Weights of a small mixture-of-experts language model, trained from scratch on English Wikipedia.
Experts: 2 picks a token, a softmax router.
Training: a variant of Adam for the experts, 448M tokens.
Below are experts of layer 2 (counted from 0) of a mixture-of-experts language model. Rows are named router (the router's row for the expert) and show model dimensions 0-255. Each number is 500 + 25 x the weight over its row's rms, rounded and kept within 0 to 999. Numbers have three digits each.
After each expert's rows: a language model's description of what the expert responds to. This comes from a sample of Wikipedia text that the model never trained on.

# expert 40
router:470497530515491447510494465489507472454519480514514466518485449490498489489477476532470534486529493511509468474472500491476533511502517478525484456515525458521502504486454517522518514456475529513483499443530479491487477467459496488472504457520497492520497487479480523522537522473499468467475518463473534496537528539487492485472502511480478496465518485474490480527471519538473524523476462482493496525472500461473530481514480541527526543486480480498523522507492470483520482494532536515464498527475542491456519514543457542497507521514521521485470464513512554526519523477473469510518527486477510474532465486528485486484547500489485447549528483463540523497465494534493468504479539518472518515519527530462480505513527509495475495517534485497530471519479482509474525491453468
Description: Passive participles and parentheses. Past participles after is, be or are in technical explanations, such as written, performed, represented, defined, plus parentheses around species authorities.

# expert 5
router:476530531493491474513493483488525466483528490511521451530471481472466478475484496543499543484526483518516453487469518467503508516499518498507484491513545480521494494459468518549505529482482531528457526483523479478488482476466494466481518491543480493506491479487481524539511535486476473497455526458486507498513528530470482466502499494457465520476544459487462501510493520510471517512459474473484521539458507488486511472516490548512513522514482462488524504539497467470515475502523524499449518513469510490482531526542461526507538539517535518470473467514532536511548503479466454508512501474490522476496492490526464484493534509466511491538527489465536518481470480530492478514477524529463527521542528530477484518517525519482474488495517452477527482532463468512467524480466486
Description: Preposition "of", colons. Mostly "of" after nouns like status, board, day, number; also colons in taxonomy lists (Species:, Phylum:) and word-final pieces like -ed, -d.

# expert 63
router:502498522494465466498501473493511482497533489508539480530457475474469471460472483537481560477516437499515481483481526478495510535514514477522468481533526478522517497464461503517526525471488508542476499477521484463471491478480494460469526471530493498524504470513468515517514523459477475481462509483471517487509505530465489455482506482453469539477544476447465509507473532521494520515470494479466515509486487455483533498546504506520519529500476476502521507515508485479526469507544530510450511509471520474495524549520475525515517520515525506467489487531530523511546491473465465528526508497496511488519482485516479461482525499498516469514504473467529521484462481524470473529467538529487502556518520522479499510531503508471480486514580470485522485524477504519467532490496478
Description: Personal given names. Given names and name pieces starting personal names in lists and biographies, e.g. John, George, Christ-opher, Gustav.

# expert 22
router:486518539492476470522481481481511486482559489512524471523457492483482448492481479542478528470522476514518459469493507475463514541506528483526478460520533491516513488477470515562502526483474533530468533493522479479477481490468479477467514465531497491527498468490453535516516525452466467486457514466474514487531540524458491456486499477476486533486526480493456474519467525512483522523487486483468514516486504475481524487523470534520528517493481447495517530531498495487550465506546509526480515525477514493477536533512470518511516537505516529481486492525529526531512501488466471527508530486477514471516489464510469486501530505458509489525508483482533515478472481504493454523459539510465514501521540545472486502526512516471475492527515485450501479513475463506478531482496496
Description: Table cell separators. The pipe character dividing cells in wiki tables such as succession boxes, election results, squads and filmographies, plus look, seen, Stone.

# expert 10
router:482535533478438478499448486488506483460510491527506484544479496465465465488474495505487529462517467531517486503475520485465481533495517516535468483537516456516499455481489514525503507468462516510474521472546475488470474452499478478482532492517485503523486462491469517511519487474498481485495532458492515487516540519468474477496514467476473522468524487474458496518471524517489522537475485492467545505499490497478515509567499538506528506508467478495545530542513491476510463508528534544435513497474505498475526535513485508509522531505530534484497478542528539529525497492486472519555513453469550495508473463543488491508532511476517497507523497490500522479486483514496466536481494531484500528531523510507496507558518512491479499512550496473490506516467493533469529484468486
Description: Motorsport and racing terms. Words and numbers in motorsport and other sport articles, such as Racing, Chevrolet, auto, class, Group, major, and cells in results tables.

# expert 12
router:480496515494468470505463482490495485466523526515530464513475487480495461491477485549464537468496464499505468485470537485467528532488503498524477462560536477525504471478470501521499529456487522516494520469542468487461477476482472456483533480532495483540482501489470517520515513480469442477480528484480495507514521553470492471465492496453470512486551477480477482519464517522493524521487481482482534517501499485459543479514471513534511543537491477490515524527505485490511455511538514520458497511454528487474518517515486526499524509510508502477472511514519530528542496475478491526511532509469539483533483485513477486461523526462509474501501459459525516487471492516486460528486531497487514510517537536484465509555513536495464499507538491484509465518489480526481544469482468
Description: Film and plot narration. Words in film, TV and fiction plot summaries and filmographies, such as premiered, end up, soundtrack, episodes, Hollywood.

# expert 32
router:500536517482453490474468507489505499450527479513533470525482499443468486481466507514484512489512473513497476478502501487479482512491502504508453464539524479526502498467492522519512537490469505512495506512544488470474446460491498468489547466520502497526496499494459525530536515474487467486462520476465502495517527521454497475481529469461491518448524482476484485509449504522487525536445485486464553513488496454451516493543466540541522539513500472497512523534510477503522480509537528524438507514490510478468550537500487507510539508505548522480495507508531516508492500485483489498510524482476536487504463468534484474488492522467535513502521476467498520466498478516470496549491517523469500516494523529498472522552509507500476485524538466482525489497477485545462525470484472
Description: Sports vocabulary. Sports terms and word pieces in game and season articles, e.g. NCAA, NBA, touchdown, kickoff, doubleheader, basketball, playoff.

# expert 16
router:490512517503485472507484473486514459475529497520527471534493470490481471469477482545481525469527468505511469487481506474483528515497510481524499464540524486516510505470478525542514532478485530525487520484510468497474471477451478496479533457534498480510490471497484521528532546485490468473488535446474498472511511562464501490469510492463462509457536465469472480525469512529480514532471471470486523514501505470493543466514471512520542541524487442493506520511488488494515486499527510499457518507462541480475536538522451530514539520517530500474482498512530524514537508458496479510523521510495523501511488467529472459480505512478520458520512473473520540488461479517475477529485512533471517532528520541497475492539519527490462495507547481481536465487479473513471527491501491
Description: Awards, names, media prose. Words in prose about films, albums and songs, such as Award, Nominated, name, names, known, interview, featured, often right after a quotation.

# expert 42
router:490533503499470450517487485476509499474539494509525466531449482477477486469460481529479534478512472527509491504484524474496492518505533473519470490539542471505519496463494520533518517470479502553466520474534469473483495487495500456472515474531495501518497479509474516515520508470482464495465504478465518481509531522446491451469510468459476515464532458472454511506462534500488507513462507466467523519481494458484519486528509523528507533508493495486523529523506469497518490488536513515466513509465514486484513551503462547509537540514529518474485481527537517511527503489475484522512508482479515492521471477514465464488519506478517489528520463453511521483471474532474470529454528507482526533538526518487489513542500511474448504524552475465523493519474467506457527476486483
Description: Personal first names. Given names of people in lists, tables and prose, such as John, Terry, Brian, Wayne, Jimmy, plus name pieces.

# expert 11
router:491533502479486480501490483493507492486507511539503471544473452476477484488475493532477530479513464534496467501460508481469515538485512491535502488506501461507495512481460535545505537483486531518472530459515474475481469466457465487498537491541508487537502461501475519512519539453490473499456504487488516504497517544480472493477500482471481515459549472495486478509481539514491532508487471482481521555491499464468532477521493530523524521506493472503526514535511478497528475512513529520478516515468522464490535515508456524520526543521500520463504485518535522510513502466463478524536543473475538472515483465506462490476521511476532465537530475470523518473473473511490472554452544529490511517520547534494493516529518535463467485511526485478506489495473486518483508473457463
Description: Line breaks, section headers. Line breaks after sentences or titles and before headings, == heading markers, leading digit 1 of years like 1862, plus some in, of, the.

# expert 57
router:471547541488485486508491505486507483462543463489538471521475469484489462470481496506454528507531464520506449477480514478496502524509522497536479478506515490529496497481490529528525515477467509507451508470527493477491471468472475481498500491508492489522495472505463518530522525483473490490457536469495531505511543509463503486475505476498493521450518463486485504504482502544485521509478471486460518513449509474482508498552475529525507533507506474498524551526503465478529460508530535512452540530482497512488519513522484524536523539551517514463498493540537512521515513468456469510538531458492545482509494475535495494481504499460515494529533473467512503484472474519498460526483517544482507525506515523480466518524508500468484489510565448490515501509480472499431516474488495
Description: Geographic infobox data. Symbols, digits and punctuation in place infoboxes: time zones, coordinates, elevation, population density, e.g. UTC+2, °, Area codes:.